From a checkpoint of a small mixture-of-experts model trained on Wikipedia.
Size: 10 layers, width 192, vocabulary 27368, 31.9M parameters.
Experts: 64 experts in each of 5 layers, 128 GeGLU neurons an expert, 2 picks a token, a softmax router, 16 empty slots to pick.
Below are experts of layer 4 (counted from 0) of a mixture-of-experts language model. Rows are named router (the router's row for the expert), gate (a neuron's input weights, with its number), up (a neuron's input weights, with its number) and show model dimensions 0-191. Each number is 128 + 32 x the weight over its row's rms, rounded and kept within 0 to 255. Numbers have three digits each.
Before each expert's rows: a language model's description of what the expert responds to. This comes from a sample of Wikipedia text that the model never trained on.

# expert 12
What it handles: Quantifiers and plurals. Quantifying determiners and adjectives before plural nouns, such as two, several, various, other, such, many, all.
router:122150137115118154121175136096110134071109063107153097171093093098178144138134114177066143086139094090103149166157145166138131164161125106116139118158092154168101161080120147115107143147187160123151158124096171114123151084103117116169124085090128128055108117133118092158153119082159089159074099126067074088063143155117162188147152104050178109084114122094108092153137147130138131103101144097083124163151123055113143147133191081119111172161165210158161140173094106166134116117194104116135082083144164104066120143115126139074112138108193132066138138076139117110140087112135085115
gate0:157104082095118213154185124096090136094137109089073116098154154108145124088154143118061114129117119104114097071108102103110134134135080050123151101132135143157113139157141096114144182130089153138105092100163125148175120199116109132107158113135115099108180144079118146148140133114067145130058118110076104146099136123139078091151153107117151088065197140151017089063115107139095161150127118161147102155119199122174142115087079074087146153109087143135157087125130123117100132119135156112145134138084185152098179157112114179138155099117125113167092075135173100180184072144126143161
up0:132090101041156128058132107099145138148105096086106155084139193124111187121183166141119140074104053117148128099102207143175089106128127134074085105158135128149132125152099153137066165125115131131107145102087166139145055102088148154078122140143103123077141151104125086183094123117129114090125053156148148097189129130102130083163176104144139099138199167145087194102142133167100127085145079113095138093113121139121175081085121127146188104086122073091147117172114166164134163054129139157127117141137128098108185183151113136116102122111112128111127108138188109166154101145116086159
gate1:125117123137148147117147141158194156085105152123160116148108169115106093120175147090130183187136135180131136127085048113126098121122110153120094060113192050137130134088179174123138124158159096166153083144129196119052128134112119116144051165140130128092083182127161122134066133130167120162176142137161072133121141112112150180133172150131085194098152111125178097135140140101099131093130172071091131124141164081125130088138108101086119153134162083077092081127164173209117177095175120112121116098120128085121130097142096151091105121089125126049128099182148135123067140140102156117
up1:092091160150164097086136104146114128187161130163095097142168137115141111169123057185064096181120147078118134104095136093116180115136174166090080148129127115119147122122103134145140124134194138120110157123167057152135117119123081146082172107134127121133111092151123115122181112115081117136109148121193150146141113129092150101154116075197121150175127174187118169181092157163127194146219114175184138161119142107143111154127168141198207152131113117185155081116091151086189176114113130144120142076108106103101128065108094146180137151154177147144132129159124129064099138126159110088
gate2:115127113128152162078124178182124138113168097104111068114128154156085125198145143107112182152126126116162113163193172169130135082127100186158118162119115141097103091234117157162100051097129102123085172120192112124055191120057177121128124123144147179120086091124140194130125087094145109128174122092127143124064116145162138085147085132109094112168120110139089159088122101137166166104131134124123181094097157140085137147074169126131108139132118120157150118156071098182105110129097131169179149095111128115092138128135181102114077099081147139126141140109115145194129128152134215105
up2:128096142107149067096116089157106059090165117133092128111162132092136106146211145132073139092109123152203115122109129124073120093149154162134081158098136190108075104166120121152105106168110118177112124108120130136142076122093097164111151122131091102173102189107105047161147146167105124140119104082158150064190138155163110119101150167130135135138130109093153101138160187165155088158123082112089129141139130112115148107101145135124099141141116106173126170160118150087096104112122197135141159109073166136110176192132145025119188117087139057138087157052122107160147170147101117177
gate3:160127107151114160147145120140061129093148136118167132173086100125131138096120186122115111161156113070126050098128110074114157111095066145125127154110140192101115151159153144168118080157132151156151120111098101090156155066092101149136150103094114137083157112142085181142093140106167131098138113168111099138026108169120108093123093175048138156114174166120154116068126101085132121111105152170185143144073111119105177156158076092128132110118104087110146164176146136160102155119133083147148139097087178111104067153111114190082103143127166114136131165084107026158119113139117119053
up3:088111120163128112160161088125112091192153149145100120105153097117127116157123089128238153182143127118209144064100165100172181119143154122138121150157151132157158139160113084108091141187100154107129112130173123112143136102151147178169181149150179128097150120099156164089130140156112119137062187111164140145199216063084100094096100141136132103163166127170108150175096098110174155083127167126108179163136134130136108112182158151128125089127098171099163115136119146091091067128105196148101156133166082110188145113137176133126149069104168122126166092089129124127102080098110112117
gate4:130133107131179151140074076114132106112095103082106128158092108183107112162119159126109092133077142170135112141123136086141165158144093135106149103140101131164174117154127131158132167169146164123095123096119172123176094103152113100151123082161232137087177113153089083139116058104152051118120136113118103095110155129124105140094152162137162146103148135113167045119189148175123076136127120130096119120145151123060169166111123130151201098133181220126185164116136133117150117092096087147074164215162110130094101129183106131120129191109133100114099112039142163104135143100143103109
up4:120153127092192083104106122108155122174095093139120113111115119227105102149146179133080150118098176149112120131154163068141165140083094148119103113104073128159133076086120144130160136118102226113147103134062099178149084081135148073109039117146149118113097113095138122096143138114069050100070112148193078109134093124078124149158158153143126096120154116125156118176125133077111101150127157089092105150157160136091118094089125112153121151066127204118164191105143127128187092140116089154108094172102106106171097146084141080058159136116102130082109143115106137135115140126133116150
gate5:056146145156129095080126112049137179103107135155125153092109117173150133166113163101068137071141055147111105154184161132074130161101139148107131077132158149152196177130185118121148163122072136104107088083122083149111137136175082113149189095105117145131195157066094117138100117106127081175073140136096108114106135094085118077120127064038116121106162132175101086154194153148120123162085110138141122090151136053111151123099124091076126077175116123096139123140182166165137155117161068131116091099093110120106164173147083079139114132125112105141138142147106148136139124119148155102
up5:136097079084143147114147088118130118136130146150116110152144053141137083124105132174116173083139067129151120119120168112069107092083136146149114146078155098143151082126137132114141146165148137130138078172084109126147151123188127167158171118123150098141188105084170132124149114148132098172175118130107073180034102053114115120118088073045072118153145158122079069141202136152145125150135168119101128109113137079126103098122121140064134091204148169118064199180140116163166148180198148126091156095118136127084152145131172085148096146137128122148121080136154134106083108160138132114
gate6:123145122115091156120150126160082148131169099118176116185062106134150155188184086113130172116103218117189103161191160109130100127142080127123087135192121137145063175049186099088155109170149187113153162107097184108100118153126047144094137090107101182081071128140168119141139080091153144109163157126123105112115174129113105150122172156132104110106135188151122156115130129143146118162101140135130048175142120127119167154166131123153164184125172150137144127127123098142153156128119131136133220146114112162154156133138125186056123173154173104118119142114172100151128167100088110114
up6:203103153167153136152120116141184088133132180111095174136119192138110117123107163117060079131130052163083098094106118114073162141086170131115131118125132119136159111152099080118094074113145070139109088176159068152180195174137169139184145155118135085180136160096142075167115071153177093174108097132138167158140150078114123106145094070129169103093116153082109114139138102158175145112180105173110170094157185148115098171160160151099088078141092096104108095091166094069109144121102156137099099113121125169128132115160133090103124122166113128079191145140108139114133111133160181157
gate7:148187111114180075117137141113123105182137156108163134126166114149101114157171126143066114094130136135122081135095113089086125084140085120123138095107121147146116140122116118160156145132117127131105072107095129149111143150168138148153145107086155124079142143139112126158165128138080057199146215141138133140124154122127127129135163141129103102135156114149141097125027164129047110154098100146100080078135105151112154145186132140107114160148171178135153166182100180149126181139152107100136097125129128080143115133135116143144202093065017131107189120098130061198108140082160060058
up7:097149156109157150149066144173127089081145112132080133134119108168119155099196164138085157144161085064082155095107117168126131101109162067150144123152093136100119144168105102140131132117118083156109104093110168103107144116099095184119088152112106114116096152084133082161173133146106122161172099166139160159110144122157115136125169095065102191112112137062148135111132158154147155087198139108139147125162137135153144114064167143104137045132059060054132107135164196136130089074120165137171126163097172120095195103129102155121084138129148017147124111154118140143102072134119122117
gate8:107189118108128090120125107129131143081154158114105119141195121142142110116108160086121095103150077139035123092104011076151101165121162150121074060090103150087136119094143186122116146102158122076148123118165132157108178094178129080106103102116121128113184157141137153139106155100118113099116114124119090081149126099155182141160096141156067125123148130102131073131177126096076119112191147112169101117160159120202094113093096139108117091136139135149182100193118139110142095154121052112094129112109136072121127118179099088181107160173126183133067126197126154107151121172119153150
up8:158111121154151189112185182200111135126208108096154096059129115088207112157112070163094060069099118110099068141106131109162047086152104080118145145145198135094073108139112172104097150152104154123110116126147125119117111167161118160138146116088118155138170130143071113145128122155137141150148130131073155138140194151156104135105136105119154175122133082167128165120080157157127119151084134158144129143157153130085149140157146140135173139130104104070112142102140168153106143090099114126106137096096090138158091070187151161090078100090120118136126083101040155172112172079074138151
gate9:151123179094137091126107111107157021142160132082139065081124122089114139134109124140121151159169171158176135166112110181132174138147135128145170086061116087147135088083110131113116139189169124126111092051191098113102147133135082106136114157144160108152123146164132136125202134132160099093099148119136102170154106134123146173104198160101110114113155080115160132107109164168140047199067144118113128160141136126143151091112167126182145123091167104077153149130176075111146122146191106134100141097156145153149159180062121158162164126135136125175093125034153155136119120112097114075
up9:139089141164125100112177150140064136090190121088116098151087121116103195117115185109110110144125113111172151197076120151121149118085133112079123139088104058139103119119104105141154149087074067136135132130128130143183110095125123138120119112113167116171145117157141167141128115100148163088091180167162117116131148183162076140132077090073111127113149129150075105078094126138183109144103132128081129117100062118109219102123082148145153109133152185080140165132151134110138033082077173178123089146073160140114150116191117129119160125104137123155029101133115123129196098118108118163
gate10:145067141111131120111055083117159108156147163112147134116144120098144161122114141083154082087111117100117148143158170112159101123207138095094098034167147069121186114127184110105131095196118152159135242147157127149113116134103150130128128051109147128117128081146156141130100142128113075075116130070114082115096133112117116113068180096109069111174134128172119090112079076112113109195110109109115144125133113112080132144125170099116114142109130122072156127144179119084149149066164142139139145135186084177077180180069143133140123164145090137079103168109144126126099138124165152085
up10:187056135149104128106130125133147145120121111152176141095160077185130097150101151114127157176111108139145156104065137189134089129136149120115095157088137092078159127133122134074165077086112090072184082090187122122081092123090165119095107138164135151178086135137119170108156137121189132140153137110105099143094077099112085150093149152112100182195098127078175133136148171126135187118106179115136207106127122142079161106140112130099147168165094109104104125107198091173172150150169164181130070133144167121107111124070202132149178130098160109158133142072153140080099133173125144101

# expert 5
What it handles: Surname endings. Surnames and surname endings after a first name, often in tables or lists, such as Lindley, Hughes Wilson, Hellmann.
router:099105137171133152127157154062150165148124109129143144158058102130097098105164082101143166116118086147140119161186126135129135107172119145153098114108063112141106168082121169077113157122144103106180192149140088113091112109124110155165131119129155077130113093153146118133166071109127144118128124105085090101150128126104161120076089146069132129119127178136176125222136100059188111131094063171140110142164128114150093150078150114103085161151155165143114095074077122168151104160156103124117129148188227123101127154098105171117153126100136174108207142046056117141144082119128165123
gate0:140115087212088077095115110117182163162161075125088140080114213111179091209139113105189128105144083126141103094168100153112099054171123139139121103147083158088132175153120119119123116168113111128152103138103063131132063211113154089176147096151157140177096149169164150114140090163111075106150211094140136163106138123108087134122122157129184177120091046145135105107107085132113099147136191146124086112130136105127106127106147080126156170155157090071119124100143176149122135102115055143108134144160167122113165118131139114124154129108131065100148131126106093150097160139135106150
up0:131209146113132207127115170173095127110118084180125134141104069154103181043138070133129143113070123166146091137131119156076108136074115084154115097120170108118111137121116129147097143111139096085110161119159108135094155049136085111126150083129077131103139083125116127154095144129185144144129126115133093162147067138121164166136138073106115041147108111108076109067108137139139115059222105163181139130129163171155144114142135138143079108101147117153121123142113066070152135131113122134119134066069097097164110204109070149147126098168141134134126149127091144120178072174129149153
gate1:106100108156083162126163109129118125163116113107156120129097119142105049095054128103119107117107101158092100085091124191144089148133131097106147063108096171084142110107111167118146170109084161147099161073128072174113142120184069177091110178148110064202166155081112139117098069089165141109131097136139062124164119137082138125087102142099176121092144060142155162124141135084110118179111096113120105135112174096133130080113119165119157185198171128124088157140137150145112134049133091145156115173111161133061143171175153090118150100162121110099091100108115130157162140135088181091
up1:171159160079195046148125184131131167112146133114114123087177160091180171097200159125192117136196150103118113164118157122156104096089154161169135191155142101142095143184168108144119095138144114175099106157127191087124148168106168104152137092112112161067117101111072157132208191138091132131162125139125155090119172098144143128135131076149106136147138180104121112112166137219076142040134126149151136144124108134081148181132111129142126106143108093109159112134168117099192141153164133113142101120186081075138126121110102124163150154126105125130142167144158163122087075119154084148
gate2:097071135073173151170139115107130121146140101086100100147140176167070177158123168130116146034113127102120126176133167130220086156117120108067115100137162123154093183205122108088126076112097153102134056132170170151079138118123098118140101119113099143136118133161099112096116143149142159159101130101145184170133148128106154077090168094171108133121110167078101124115113080172137147185140147110166163159149100145143112181115101163142101071133088121167114155109120083105135073180086097135164173168100133160148116087085118102150171132138065131106130174107156105176172141136152205143
up2:105130142082146116163092075128138088171149177087138129185178174110091165149143176133089099115139102126083129145118166059172090114104159129065152070070049120117125084158139135098147094118117190100151170125209097157054109183118071183154138136120078103120126126171103110100110133167121162151089100146182165143143118139168141087115155148122068155148085135126105147067136069177107152171158171132128140081119167110162132100108088107136136099108179144147127143114152071127147097116064121142148168133156152165147119119137142151153151131128158061142158177138168155142124119077098145179
gate3:070110113092129105146159102131135170141132101137145097159117088157155117097109066166124149116154125142147115098212114161146128126106110068194126146113107181193079120101099150114160122139086171136154048166111063146107137134214110155168112135122141134120118131173113131131130151134176109157133112144134124103115154167181135183075139152114095094127141181131130127079089103124093113122129170153096130057155151112148112129117092217144132150116175164154085143060135133147186165184175099108115142112128149010100154142096082138115111108175142144126162117060088085121101090112109102101
up3:159134146156167167061105115112113055130119155106161129111113169102136152109150177061132142137113147124129148104133131141112121167150120148139111096129162071075122188146138156071066091085083102097058203094098125159054109129099095108100112138118123156151135144128181116137149088115095136158097143125171140130081143106050148108161155081121137154147096105115141132159159165145142128111102136099075127202082118146133177064139081071083095131104094145116093181192155167169089096131131117127168140109113127146183147151187170055086139094072150115112136124166150184150174100119127109156
gate4:057137128157178211128192134153173117133156051147116125084096136150037114119134090127196109100136079164089113096159148095092138136131081077126137136077186127128163207106185161131101141079113084145187106077130185091140100170101168102156128119060109080112098165155182101143101116062071139156111175130139113142108120123107140110145092159192144142131167130155150091103137147113110076147144146130148135146126112103192107140106138141119176131129062092104108118125122125130139148132138158151145124093136091095133145167112097093121136117152182123077125088182135075154151078150158126141
up4:179175161090118080111077140131059107159143166141126155119140155137140075126117172116121172100140161130163144130144066103164122115093086178166133127127089154156063102153066077139149110112148202135080136136162081086122166139121110156104178118216119138163089129132116093140074125183115108136126131129135083107151081149100152136120149100187104107107149168101141146168109098098133178096157106086108089106108087136067186110099112108119079146149217175141158080121115116128154112110134107104149137148118162179112116073128145134143146096201056100170104127116135130149111197070119094170
gate5:140132076178168087161140122118155120089118123105186127133081071155128178129145191057133106136120156140155083149149166070145115126058104112156158064150090153138098125121147101146142125107152137129066148085107151103124090127128073092126201130122159145175110066144119162130152178143119080144111059139145102085099139140126183121122079119099163148141137129108147187080157162094114108078138104154090142112120156154110170082122101089079073105176167142125148215130165149176136170138134172150151158094118122189097162150104150080125151147097136144107163129064203104092155150091122146097
up5:141092106121166099138146136128143104140098179117114125164098105127064115051083177129116154159135125121164112155170159155128098184098132124146145105141112147113113144121165092125114164127120093112130156120124107100104139181089159137132170141101163111187111111150121147119184162121108100153096058113131063044138117162103140113088136133076146154138135144122130180127150119080169170095126129174080113149154136111096095143145116095070082088190162101141156101107158136212139140115152141103105148099077093164063117155164067094110121153140145141117145039019177115093110210124113186117
gate6:117108115120127117106174135165157127117111132171094109127124159117121089127113142145123097137124129058210085082117134135097131164161129150144163092083125120160166111143071123123180150105090090128141174138154110133148128094113132088098191116114148065121072165133113005060145116178110052173134139114122118094118145110129164138177088064050156112142187144123152128105132076167132128107131138087154182101082081180135122122142144177126160071129143084182124120116127125134150141190055163091161147156115143146056098138111104104084167125107152117110105076099085121100122156170129167143
up6:179146145105165116091115121141162070071132104090120122104047101099113163165093110086117101145144087097144094109050171080134163077111136100126114151148097101169058111181094179167153100113095102129139132089116145089116107091167063138152142108119172184119100129078119097114137136149145116196115118142146092067092133105156103090167123097136094094181125119067170118078103152146160069066146121146126119168099135107082132149191169060116134098108163152117162106102101191122145122114147148160151173125061123127165147145111197113129160074111147125137142063110108180158120126109158135143
gate7:085121139104182108130136093131095175131092173137129137131087095124179123124074166149154123093112105152131140118141113111090122147117154095168135100125107152085184132112181100114144119120119123058166166107091165138076084137131156140145176131199136149145163088126164109118129079144143129064089076136114089110114102195096110102057096061095117059154125158164121191115140144115156173120087117115058097128122079142159100183124154171189152135159125102090181157121145149113190123144129128161119186147150199101079146115109083080127142133121143142134146031083168095106141086102129183113
up7:131089103129174144136135113079143148112147147081134174152096113136080091118120071200089130117157093150119212191102140127158135081088120123095113177147154145139138112132134143138118121128102125112143102163167127147125142198133138187152151116097120125075111133152097129108088136170025123144183110130115120081189089141207149148163089076156118123175079096139121070148157173061112132123128106166106104131120101107115091090078106157143124052176105136169160157071132089119183135171097160097093135111173130132129146067108100107101161116082205135098157175134110168139129153170099114111
gate8:166103149128149157092174084142097108143141147104089117149111174073073088105102113088105101133157145102116181046155118132177116088130155086111156126069107116134146094076187154132101122107114031149142140114107132176127150107139147128228153106150214139092146112197150166124153136171131145113177152119137110142074084101150149119102163074161135099131115136156060152093094143118169180114132140120122161111110072132111129124144134107035100134073123211142130100094115150099132171155186144182102102143124143081133125183102125117160129111129193125113139133116168127112131138081094110148
up8:112142080132183108184137151167134128119153168122127151081099130075163156118139111105120149115126094097127160147107150155146122158049138162114093069149143122141142118147134115128167122099082081146169129154185160139118108126127165108156153169166141131101046094052103135123089152136097145175130140148104143156199131169161146137150129115137143080121121103082086145108140178116132101114152123096100093096139178152133187177125186216148163149197145134111218213052156106120132133118056111129164072141144105144097060119126141102104117123065097099134090155117085142124189138127145119112
gate9:152082153096171132107126092125153095118182143130127126130132119102105130172128102142079076133079162088185171169159126193172149079122068140151179144141129138096151141138116208075129144159177165128126122152110143178171089185109095140170113143094156151142187117108131054154112192149115182104146131154157130160109141157120122170110125149160156106127126131101140083125146154159125099038124194128102179095152139159070130140124127120081093138140133104109069131158100157152090201196121139106086129111197102107107084121087132148181187142102131101156189178092096139130130083144112106153
up9:126146117084119127161129176091164145099124167191145116123142145130078132156114121148098137107128140130151098102092132127160127091115144154130094120118102135182093165185062119123075140131132172107094150138113099107119170075178171124078085085131037132122145103149136143114141160115173097135189124157148125120120164092135177170116111107154084199145160192138063126099185145159092168137173083168153116123187096156116116116204189144136138077145026082167103123099138139117068073100151079158136101094119137136143096113138150137100141145200125179111098122064185135139119154122119096134
gate10:161123089124151113133174203173128159192129080154130159182093133114092143099129153137177182130122211117126101176161118088124136118187154060106148118131167181093103131151156121166080158133113115138105134148106132139136150076152099126137158100123128095142175132117094157150100088179127093123152105162121050189113095165130145137150105133154125150138124107177113075077110143120128168149184021123098167107141114168089112177179155211099152146140117084160157135128093098112148137096182082148141134136134096139090072149097168146120148071135140137106155068121145110113180170069128152147
up10:144120147121195119130123102087102132073126093102096132163102135160110126159130170102076146081209109135137122085109177100138092141181105169132036089092121174110164150140116157143123086095154080192132129099161133140100118121106155119118129138142122172164096103124108108166121089103094114113087133172075112067123134116119108126144153114086113124107113103118137197110145118125104142088128177172157134133114137082142137100080159160116072139088119205134186167165161083198108157204127167159127162135112145171138148020116148138144136173061158147094096108147172179123063134123152111139

# expert 16
What it handles: Table and list separators. Pipe and semicolon separators in sports tables and flattened lists, especially after column headers like Pos., GA, Votes; also +, before, after.
router:087084110158148139136127133079105107127120129101112126117124179179111101117127116139150151123096118181101064096158133182134120057136098117129070078114082140114097144138132132113074156099151103137105169054116148090125089088055099170169138107015108140098136124169129152166169130096138117113100149112100100141099125155171154131136119100105151146100148156128118112157161043098142175077048149158119077186157115130147121153131154116121140190113138101158201132127083109149112081114163131085128161166173182129175072184104083186132126143087141188117117116109139072091140113094107109115
gate0:139126145151178189163129120175161177176170185140129131187135144108101158111109101115157097061145163178146088168127142106135191105149130113082076053138100086106158142056112108122135107138125079122124098139114094087055150086114082144132093130110152100080155103115156111115150108124108163140098120120067098159139136114120146106127113115084124108135048103124141163174104150090144116099177135173142192128129138131124117208067114124145157123111140127143144108148140104097131178165151096140142168157045094144209147132050166160158132092133117113066145146100159152150144102162145083194
up0:163108129165127190126109096193187152205123184096108134175165161123148096102135156118145119104144172166151095097151114105133141078148164166105088075149044168110126122070152121106134105162142110128106151171132119107103171167135138120110101144094179117138104158119129159153101102102140149135090117137091150170131096122110157060122179108174094128128056135096124106136158107081160148084139141066113069071169148113140101135102163118121104087200148149113162106132149108191119185166165142092142149203039100168142137146085107118080084097123098139085160093134117127074136125172104140159
gate1:095072129142125158095225133087144144117104138118150154121092149088103114135082081155143106138125136136123135057131190180143136132126120101087099085154117160141099208186123104169155188113173135107123149119157111117169134123104180134176173093068092113097130099114171085096121074091162120110085143097122189157096063122140086182132169128164166139126127087081122177151112074140114139071177124096135128223094129111128159097096110212097122118115084168107197141133104131109144131136139099209102079137107109121132154134137164149127097114123102135115144090135124104114190167125107103122
up1:061137148126135143139131070137105191091130078111127112196136162193153060136192085104138199133130135139123116122115154112085129079126088151144207124180095194088156111084177173165088139129118179123179183109165116169120133149141121125128126087146112121111145178113086130135172111140149117094147126108146062110165116100088160113157112119150102157086103125168119143158155102097066142185170147114119139196118071152120130116165114141158140135194180094138163096120127086089183091110101151138113100116108126154079102126134064107050173163126099151121135162130102067100095165109128125129
gate2:148106130076143193145152110111160106126141145095139121066089110146134143169123130150106126086158097142090150150158087141094131050122148109158159114149160088109100115152145190142155103112085084071141113102118141148155078089166185172137157038059150134070144133084138069136139168122164156137095094182082135170113139194107095123150133090121166124143163104118075146162199143155119069138106165096135114185101139115174127119153113066041104105136124102123178139150139165128182120122125129116140120218150110096114169151127126134158090147147138122134104107117073150211151157111132152157
up2:121122146101126165180182099172107050096139115102138075130121170126167152144117219128101163111154089125064072180126161173112119056116168094156144089144176128100155133127173156159162122137106124141079160167097156102159095177162153108142125128132109144123193125097129124097120173117122130106123174110102114133057109087147113111157070101126139163144156115131067108087125143052073129149119144138154131120099136160117117100132127115101160131198159112108177152132125124126126120095080129093133089200155124032048160154082155152112136139114134178158153120116114127134101187127109191183
gate3:133158131114102162126118169163116138116095132095146150134105131114147204168147120154144165142046100173121104107101102138144117103105201139100081160159132123081091098099137087124128083114086080074124125102117139119141090148159102130110179172111112160149128109116179086112153135153080182120150108171110145082083117124130067117169149138122136162113098136104184180132163151128174116131099138174172175137172112143141088159087171131096152094121212201106138189200133207121133089104080092161168107147212109131133126163114167094133073198118121165119066165105135112166130141119135124108
up3:148100102167130134129152136200178094117092094107150098121118165110117167163163118113182109065063164118130106161137157123147117195113185132118142149141108168083109114052113092112118113159096096108074159125182133076124113124135151175126103124137111195140166129129127191148147097119040132164091125126142125078127123126130152117085102137145106170152140146139097161135112143102177152120109124161145148164105114158059112146095126116130121121151153160094143150126121137201154049100130129160193119096175080178172083145119164117130104171090112212119192092197143076143110189105139101080
gate4:064134124178093105143098112105111115162082137132131140111115105189126146106143101091223155166074174190108100107159184051122064081130115114126061125134071083136099131125078132106169173115090174120194139133126129106192098105136095179136145135126092087145155121115131177145125116172160137100079106069064162181079145112121138132138137137092124149169122102152153071118131130197106099142068149203189165134140195118119162115140118113107148121134132156120164104085082118131081173136104136079114134190070141137117117175095141151133109115093158131126165097124117109102138108130121161135
up4:158148125097126153135132166122149085175160125132155131140067139109162172114132085096185142070198121107177159130083114099176153108114112162149165097145122087114084152130144119061090130174120141175069155141126125122111167087132087158074148075137091139181173139072092151106070153185139127150232178130100129115118125090089125157164087150134107132110129128115171127141124127202118108145062148166138111156127085101080128147119130138182143178133123098150100103146099113164074095126135080160092154123141082129118090173138165129187115137112204173120095126167123151148162159079097195134
gate5:126096135135206122160119115148154070190136132078097074159131162078138107102086122139114059114143125080111090136149169165105124165150097098077114125108109136169130168125115161185096099135174114065108125127148132093116126101162073111126130151139151150087160121101154112102082117119148122124155120156084159082092165160149178126100129140148169200070112156066101111084118156134181128084157151080141090144186184123123099075119139104101061079128138121142104087186120103081081198098169117113148143139135088118144116147191102116159167145133107105064133147098107184177127113104175092182
up5:154119123195139111126126071148053103165124122084136124118160169096181133143134185109129105101130133119181104150172122108129146178118114102118137158059136105102125120137160082233084123121135123091187111098086138129119143100119172131147122091170169168128141154146117107154169133065155143137110155116140104064151136125134074158162170130168159168077116127081109108075116155095141134117141196152149075134140196121175168066122028151103124113114131132148157057158079111105142131096106115146106141119120153160063126102151154135100127135109129147127149124122103139162162039093200139184
gate6:114106150129079174118096142105163131130169137129100139162132128144189091085140103144167144159103156144105162114145149164167112136092113128173143199116175173145110104128137119150121136081134100085138127139087134170126146116130152209142104163091099113152116136166158071111138185139197107142072153154171114136134133116149087255145092116092121103167085129097170097178087112146136102087094130172130166145131097141158118159137168136139138134131091090136132098141071057167138153140174108213220108180097103128159135120107094122195149208145083125088133142140107084100112103132122126119
up6:118164184122132088069141125156114124096138091121174104144087160119139110138122172134168128144158160124130136129138115138121085151140158105084126182146172145129092079121129135087104117052144102077157092129118165151143150102127163152129147125129140092174123182148132117075140127136158127143133117131098135066187067121121105201058112057124163115150148117097155138171043126062156141116089092122150133187114086113068075142141168135148135181141092059095138151113069130102121106141200095156184116212133089107122155142151077120167084195134140173121111157157110088124098079129161083117
gate7:081077141143173172136153079063086141137144147083128137166089112114132122145082165140130136087164096143089124099143107168057130170142081084118103127100092045115110130105143151101121127108171116098109143144155194134099120125157054158122090115146121109155106122095123125158130122148130136163113133151091155127132161151153158164088122093110134143069116123151117137127185185110122215115099122165075143140124180112123101088148137139160148141126142104188113117118069141123114162124155095135126103091044161136073141030151096113135118121081178065084052095126116121161137104080058193096
up7:163140203106100112170134104124141130095126143138137122033082166122143116119135138166166114204151133110167159179092096135172137081162160157116089116170118160112137128172126065109116186136100163139138140132085095152210173126146128121153137156147118133126128112134114177131144101136120140139136120141117115150160089103023120178157100176153028145173165122146119121123136068175123105109164132116138157114123107076135118176126156155068102118143166165118089100132163107106138126101096147180153143192189083131126108169109150162200170144166128170096173138142140108158106110126222151132
gate8:103064096196131163116128126144111132126121114167068093074071156159174132093146151116085091169129088099181084113078103133113141167093173132087107092101074138157131126095175154123115101094091105085169111114151155188142121085070115108145130126087144195142053119191122135100079162119091106135146140165101145076124161122099132161124133145123080074130137127117147054138125156133123063166105177140047139135196115095156095112107107127126132166103086166110100150121131147110138153144075171143117103165108118038120134161164092150147169130079153154140164096124137107189087116138134121083
up8:129118136028128178200111153067122147118129084114181145121105095123102155128076108104138128123082145211086175195121128154182073108117124152176141123105145158161099087144057139100184132105104106123151150099090068078133141119148136184095129109131080139118101144098115161154154134166163098123121129155154143136128172125125103146162099117111170190159187120083090171121115140162149133104139113119157095078089121149127140122164158141141190121152138065144052145074153147147151113075174112147173189136085138199130164117165169069110128097127135090127101168144126176131140155156127090128
gate9:138168203154111128087121154118125137119158089083069104154123108142106137085167140119112184118104063114121175116098099135134161163200076133122146070139141120170152149149115138095142112172167203186132147102160119105055113091111124148083113141137037105124141110093139120147105089145135088146137151189112165168161088121153144149160177124143097153128057082141140113123115106146126130139099105118097083146093093105063106179112146154119149160080149118120188149109081125122046081083139079118141208157116106152118122093143071111139176134184129137110109137176194131095139102142071113130
up9:156192177122072113109125180149119136115149168110113124096141152107146063131097091150121160136092108103101168138102164073112097147127104159093113109145126144130092156116157107148133147089140145144099063147156187083132091151124132149145188093160157123109138174143127130114101136115100155170129180087184104189086114140104178137120160137118178079201110163161161178124147137227117095127088193081112163112116157123157076088134152140062165108125140165104195214136120105183169153153165124137154183175094105129106166113172144193139117136139119175128141122139138091103078099109101115086
gate10:151101089116113140101097123164087128146119152137073147096141149139122122128101121137094093074105116098150158108131142095109133091149123184194113034125121096117129157098141181204165113155123113081105127175126127114168084136084134157165127122132129156090156193163148112175086165169109184105111055082125111012136168143130116067062191152146140069129095124137088155065132090056133128149144150131135107152103179117129091132105150134086170183116128095137145124126117124148149084137137102120133117160074111063104164140196105111141103124178103154111068102132150154135123159163098117093
up10:174140154082192148111211129107105110145174146122170111128133092110164162099112160043091154129128185107045120123134151203090133124114138163072116149120118122193102138120098130105147105123133083083100128081107118156096151125141172160157130126121136137104197122129052102141174114156170052164126211115174160133196126146107135093112131111068151113100048130138087106146127184150128120113178126133142076130144133156084150143132111101116213143150142117118135128076140130160138091126118048170105156107118138116129158163109125145069114129124174114150081128136101131174141147130103181146